{
  "n_layer": 13,
  "d_expert": 96,
  "routed_scale": 1.0,
  "balance_loss": 0.00452,
  "vocab_size": 2486,
  "optimizer": "adamw",
  "lr": 0.00169,
  "batch_tokens": [32768, 65536, 131072]
}
Below are experts of layer 9 (counted from 0) of a mixture-of-experts language model. Rows are named router (the router's row for the expert), gate (a neuron's input weights, with its number), up (a neuron's input weights, with its number), down (a neuron's output weights, with its number) and show model dimensions 0-223. Each number is 200 + 20 x the weight over its row's rms, rounded and kept within 0 to 999.
Before each expert's rows: a language model's description of what the expert responds to; "mostly gets" lists some tokens that are sent to it at least half of the time. This comes from a sample of Wikipedia text that the model never trained on.

# expert 59
What it handles: Final letters of capitalized codes and acronyms in sports tables, such as ROU, KSA, TUN, CONCACAF, plus some the/by/against.
mostly gets: "US", " USA", "RA", "ublican", " US", " major"
router,202,220,200,199,193,228,168,183,218,206,176,218,203,228,214,221,204,137,153,209,188,228,190,182,217,206,204,195,206,166,177,222,219,192,217,197,193,178,207,201,191,194,197,182,215,242,176,218,231,197,196,189,238,213,151,227,215,210,218,196,197,202,181,203,218,181,198,205,159,239,179,174,171,208,171,184,181,177,150,222,191,181,199,205,218,232,168,185,203,189,201,217,185,193,231,216,163,230,212,223,148,204,201,193,220,222,188,185,199,189,213,220,180,219,209,235,190,190,194,213,216,211,210,203,224,194,210,204,230,186,187,187,239,200,213,213,201,201,172,188,172,249,219,173,206,180,184,219,168,219,208,181,204,189,174,198,221,217,178,211,180,186,187,196,185,187,214,216,195,185,186,170,208,221,221,178,169,209,193,177,177,219,163,194,199,211,220,223,184,239,208,200,183,214,230,217,203,195,220,198,181,217,195,228,162,219,202,219,224,215,199,188,186,204,177,205,192,202,163,178,175,186,218,206
gate0,196,185,187,192,200,200,231,202,188,219,233,193,204,208,205,178,227,215,218,193,210,189,183,240,178,225,171,234,212,177,182,218,190,201,181,209,187,183,223,187,214,232,230,200,204,186,181,225,183,188,179,212,242,219,187,241,205,215,196,191,167,210,178,190,210,174,169,195,213,238,242,241,187,199,238,214,178,193,222,202,178,237,152,202,204,205,200,203,208,232,160,182,195,197,195,196,177,189,190,203,188,190,197,217,233,193,194,209,184,213,213,226,187,177,182,170,162,173,184,204,239,182,202,237,179,210,205,195,195,173,188,196,175,210,174,221,213,179,221,194,214,167,220,194,185,199,217,216,201,197,187,187,183,213,198,193,175,226,253,188,205,201,215,183,170,193,176,174,174,216,229,190,202,186,233,199,206,166,202,174,195,222,222,217,196,225,192,186,211,186,164,211,206,178,224,201,234,203,181,211,222,186,218,172,205,201,228,206,180,178,193,220,197,211,215,247,173,245,218,211,214,186,222,226
up0,193,221,182,187,216,181,168,218,209,185,210,176,221,202,209,168,193,169,176,192,235,231,180,198,167,199,207,173,204,202,172,202,189,182,199,173,196,208,185,208,167,187,212,208,205,230,227,202,204,238,184,189,196,182,216,213,202,228,177,208,188,206,206,208,220,236,189,195,188,162,209,203,165,184,195,187,239,203,192,156,209,213,223,162,179,211,215,208,243,207,197,223,188,206,193,187,176,186,201,203,198,223,216,194,182,228,241,207,194,193,231,204,183,204,230,196,203,239,210,189,191,149,219,210,213,169,202,260,173,177,191,185,182,221,214,194,206,184,171,233,198,206,223,204,199,233,227,213,211,234,205,176,186,206,200,200,174,195,207,206,193,184,194,200,213,183,218,215,207,180,209,225,213,145,203,175,170,186,182,223,178,169,178,238,220,224,219,208,218,191,198,219,220,202,206,152,200,181,194,166,182,222,197,195,203,190,195,218,191,185,216,203,188,236,213,177,229,179,207,233,220,239,207,199
down0,186,217,204,172,197,195,173,226,189,203,214,212,172,227,217,219,252,190,192,223,217,199,233,213,244,226,237,213,192,213,220,206,183,217,222,185,215,195,190,183,227,175,181,193,209,174,174,207,204,201,187,225,205,184,244,197,211,231,168,223,207,153,209,202,204,184,175,159,219,230,187,176,195,228,220,193,218,190,226,173,216,196,194,183,184,167,207,176,185,194,223,184,202,180,225,194,240,216,194,184,198,208,222,202,229,170,177,242,226,185,193,191,216,192,185,188,188,189,194,155,209,226,201,200,204,211,220,175,165,219,193,200,207,183,211,167,197,186,224,169,220,193,170,196,215,207,225,193,218,207,181,194,183,189,210,203,176,198,206,207,190,215,227,170,185,208,233,154,173,198,199,176,204,208,210,197,230,208,194,243,196,219,186,184,210,215,191,236,211,171,195,234,199,182,217,184,205,196,204,221,200,163,208,224,178,206,239,200,187,195,214,196,210,185,240,164,198,176,155,214,181,193,214,181

# expert 50
What it handles: Word pieces right after an initial capital or short prefix, often in rare or foreign names, as in O-th-mar, An-th-ropology, É-tat.
mostly gets: " Ear", "pis", " ab", " Or", "idd", " ft"
router,211,217,188,206,155,186,203,212,217,188,194,199,215,171,167,228,204,239,232,196,217,185,216,200,187,189,201,190,194,202,210,212,163,166,226,222,161,188,178,203,174,212,203,183,150,212,214,187,214,184,197,207,187,189,167,194,183,216,192,226,224,204,216,196,222,182,163,210,168,193,192,198,185,163,202,217,214,175,205,189,189,215,241,183,189,170,202,165,183,180,231,235,224,180,165,192,214,211,199,230,215,209,218,210,193,172,208,189,218,194,193,206,176,167,178,208,205,202,195,187,193,181,200,171,232,235,232,174,165,214,194,188,228,206,202,223,225,225,215,214,236,178,221,198,186,213,182,239,212,201,216,181,187,209,187,231,244,201,211,233,202,198,194,196,218,173,198,196,198,231,218,191,210,233,255,204,235,184,236,210,200,225,202,214,204,185,172,200,195,216,184,221,198,207,194,184,222,224,169,184,183,220,182,237,186,217,216,205,197,150,219,203,195,185,185,211,207,196,177,195,202,176,205,172
gate0,197,185,199,193,186,210,224,195,179,209,226,189,192,210,197,177,208,207,203,210,196,189,180,255,178,232,189,235,206,181,196,203,183,193,168,194,187,164,224,192,229,227,221,177,190,191,179,215,183,171,207,216,230,215,191,208,216,205,218,186,162,210,194,204,225,180,163,188,216,239,243,223,182,224,206,225,178,189,211,198,175,206,164,226,206,197,213,210,200,238,175,194,184,188,197,207,184,201,186,205,192,175,197,239,234,197,191,199,184,199,214,233,183,200,179,186,147,185,174,184,226,164,198,231,173,213,216,196,184,174,195,186,176,207,192,211,193,163,217,191,221,167,213,195,204,221,227,193,190,185,211,199,175,224,209,155,199,205,250,186,191,204,214,181,171,207,200,180,167,210,230,223,207,204,231,205,204,190,206,180,200,210,236,216,202,219,201,196,228,203,187,209,205,184,210,218,228,210,165,235,216,196,224,153,212,207,236,223,181,211,168,233,219,205,200,236,179,230,229,191,197,194,192,215
up0,189,213,192,181,201,187,189,207,214,181,226,177,211,190,208,166,190,165,184,181,224,231,185,180,199,204,178,187,201,191,169,207,170,167,209,178,199,182,181,194,150,189,210,210,217,224,231,204,196,220,185,175,204,217,229,204,205,228,188,192,203,205,199,209,209,225,192,206,182,195,206,206,159,196,207,197,214,193,202,169,182,189,213,152,168,219,219,208,250,193,179,229,180,197,241,181,173,195,204,218,199,183,211,190,170,216,221,206,206,184,232,205,207,197,235,189,195,221,199,173,202,157,240,218,218,181,194,253,180,184,185,193,215,223,206,214,203,202,184,162,165,221,217,208,199,231,220,229,206,215,178,176,190,203,214,212,187,206,210,200,210,177,220,205,205,176,231,218,217,188,211,215,243,170,211,167,178,199,167,222,161,207,146,240,207,217,236,217,216,181,170,224,198,206,205,160,190,175,201,182,191,205,205,219,212,190,209,207,195,181,215,206,179,217,200,183,233,208,180,220,232,210,218,201
down0,172,222,192,203,200,179,178,197,187,197,227,223,167,231,228,203,231,193,174,222,195,208,221,207,246,204,216,220,204,229,211,199,157,192,193,191,215,209,191,176,214,193,171,210,193,191,203,206,212,208,197,219,152,202,223,199,209,227,220,197,176,181,210,202,215,192,171,186,216,230,201,177,211,217,217,208,214,159,204,171,240,201,185,205,176,155,209,163,186,221,185,188,201,172,215,194,221,195,150,188,217,174,214,198,266,154,207,209,214,188,194,172,198,196,199,188,193,194,183,176,205,202,207,191,213,208,190,196,200,197,183,184,198,182,212,184,200,198,217,181,190,213,173,206,195,232,244,201,218,179,195,201,185,163,216,199,203,218,215,213,188,222,211,212,169,184,195,151,190,199,200,193,208,209,197,199,230,192,205,232,185,198,192,184,194,240,166,211,228,187,179,215,174,181,207,186,199,189,200,230,191,154,191,235,177,206,228,231,192,205,231,206,154,196,257,222,204,193,189,194,162,211,219,194

# expert 33
What it handles: Line breaks and first capital letters after a line break, hyphen or quote, as in Jean-François, Eilenberg-MacLane, "A.
mostly gets: " \"A", "--", " \"", " '", "Th", "Ch"
router,195,206,208,234,218,202,165,218,222,166,204,176,222,218,194,214,209,149,194,175,179,188,203,169,205,250,177,184,171,204,220,238,193,186,206,219,181,175,198,191,192,220,180,183,204,210,177,229,187,203,201,213,202,196,217,195,209,214,185,238,202,190,178,176,209,192,184,212,208,239,214,184,228,204,232,210,200,196,175,157,186,176,195,196,178,188,200,198,224,181,232,197,173,185,249,203,184,216,159,200,194,211,234,180,201,182,201,185,229,211,194,200,242,191,144,189,190,230,218,190,166,197,204,179,220,171,201,203,156,183,217,174,201,181,199,159,212,227,207,178,235,197,178,231,206,205,190,195,179,198,206,220,177,182,183,193,172,168,183,228,225,204,189,196,187,212,185,185,171,198,167,223,224,206,193,180,212,223,213,207,229,180,206,221,199,221,229,228,242,203,207,231,194,223,173,228,206,192,184,196,193,189,188,200,171,216,203,237,186,217,188,213,194,174,198,223,205,207,214,178,212,191,186,193
gate1,160,169,161,202,214,199,186,216,198,171,206,170,167,224,179,218,212,217,220,182,189,211,214,219,196,206,170,204,194,205,226,212,200,220,204,163,231,211,207,212,191,197,225,210,173,194,214,174,218,181,184,193,178,226,166,203,194,216,211,193,212,195,194,215,178,219,174,205,221,210,192,176,226,175,194,204,181,237,234,176,174,178,191,195,174,172,194,222,183,201,203,219,201,190,216,202,202,192,192,208,217,198,195,208,207,242,210,169,199,188,183,190,207,212,222,173,224,157,194,199,170,218,156,163,205,211,193,181,208,179,216,215,209,221,214,179,154,242,177,183,213,220,195,203,195,215,224,166,196,212,204,175,238,214,173,220,218,185,191,222,247,252,195,214,177,187,213,241,188,180,185,194,220,190,194,220,201,210,194,203,215,164,183,197,216,198,220,196,200,169,187,229,232,200,183,188,167,174,202,200,232,211,162,200,227,200,187,201,187,199,200,219,215,152,225,205,208,230,205,209,242,233,208,209
up1,194,221,207,161,187,219,203,214,213,224,176,181,212,175,207,172,240,191,212,190,228,196,160,177,218,210,198,200,207,213,193,240,216,198,236,217,181,197,210,192,186,195,199,195,225,198,180,204,223,199,223,181,232,200,217,207,186,180,218,241,205,210,199,220,228,164,243,201,154,184,200,216,227,215,197,207,189,197,200,178,178,207,196,200,213,229,212,201,178,216,178,215,215,206,168,202,237,234,214,206,203,205,163,201,204,222,208,192,194,223,194,220,207,247,213,227,205,177,205,161,177,182,234,177,222,181,228,210,185,192,196,185,214,200,173,186,216,175,222,242,184,208,222,187,213,204,176,201,178,187,216,209,154,210,184,183,231,231,234,176,206,216,155,181,252,196,206,196,201,206,191,164,196,209,210,205,231,173,198,209,193,198,218,196,213,175,205,196,193,209,211,144,191,206,220,169,189,194,193,210,187,171,176,179,185,178,214,179,173,203,215,187,183,235,190,192,218,173,164,193,183,226,193,214
down1,229,205,208,223,219,183,217,164,198,199,218,225,212,179,215,183,202,188,187,228,196,225,210,215,182,178,224,202,195,178,199,181,210,193,210,210,206,199,188,179,179,187,234,209,194,198,184,229,173,215,203,203,182,218,171,226,196,172,229,215,233,190,191,213,198,199,217,243,220,190,230,225,185,178,224,170,201,193,178,188,167,201,231,200,227,204,187,194,203,211,174,210,212,223,205,249,159,213,214,215,175,220,177,205,118,193,183,164,200,219,209,212,175,191,179,163,208,208,197,220,187,194,191,193,187,181,165,198,179,193,195,157,212,197,201,206,217,206,201,182,187,199,212,168,200,214,216,181,189,192,207,193,191,188,206,220,210,204,153,147,193,194,181,204,213,187,242,184,184,236,220,170,196,202,186,169,195,207,190,207,172,198,198,213,211,172,191,184,187,194,199,208,181,222,215,178,207,229,192,209,238,211,182,191,170,190,233,172,228,210,223,177,231,199,223,230,177,184,208,199,206,194,239,158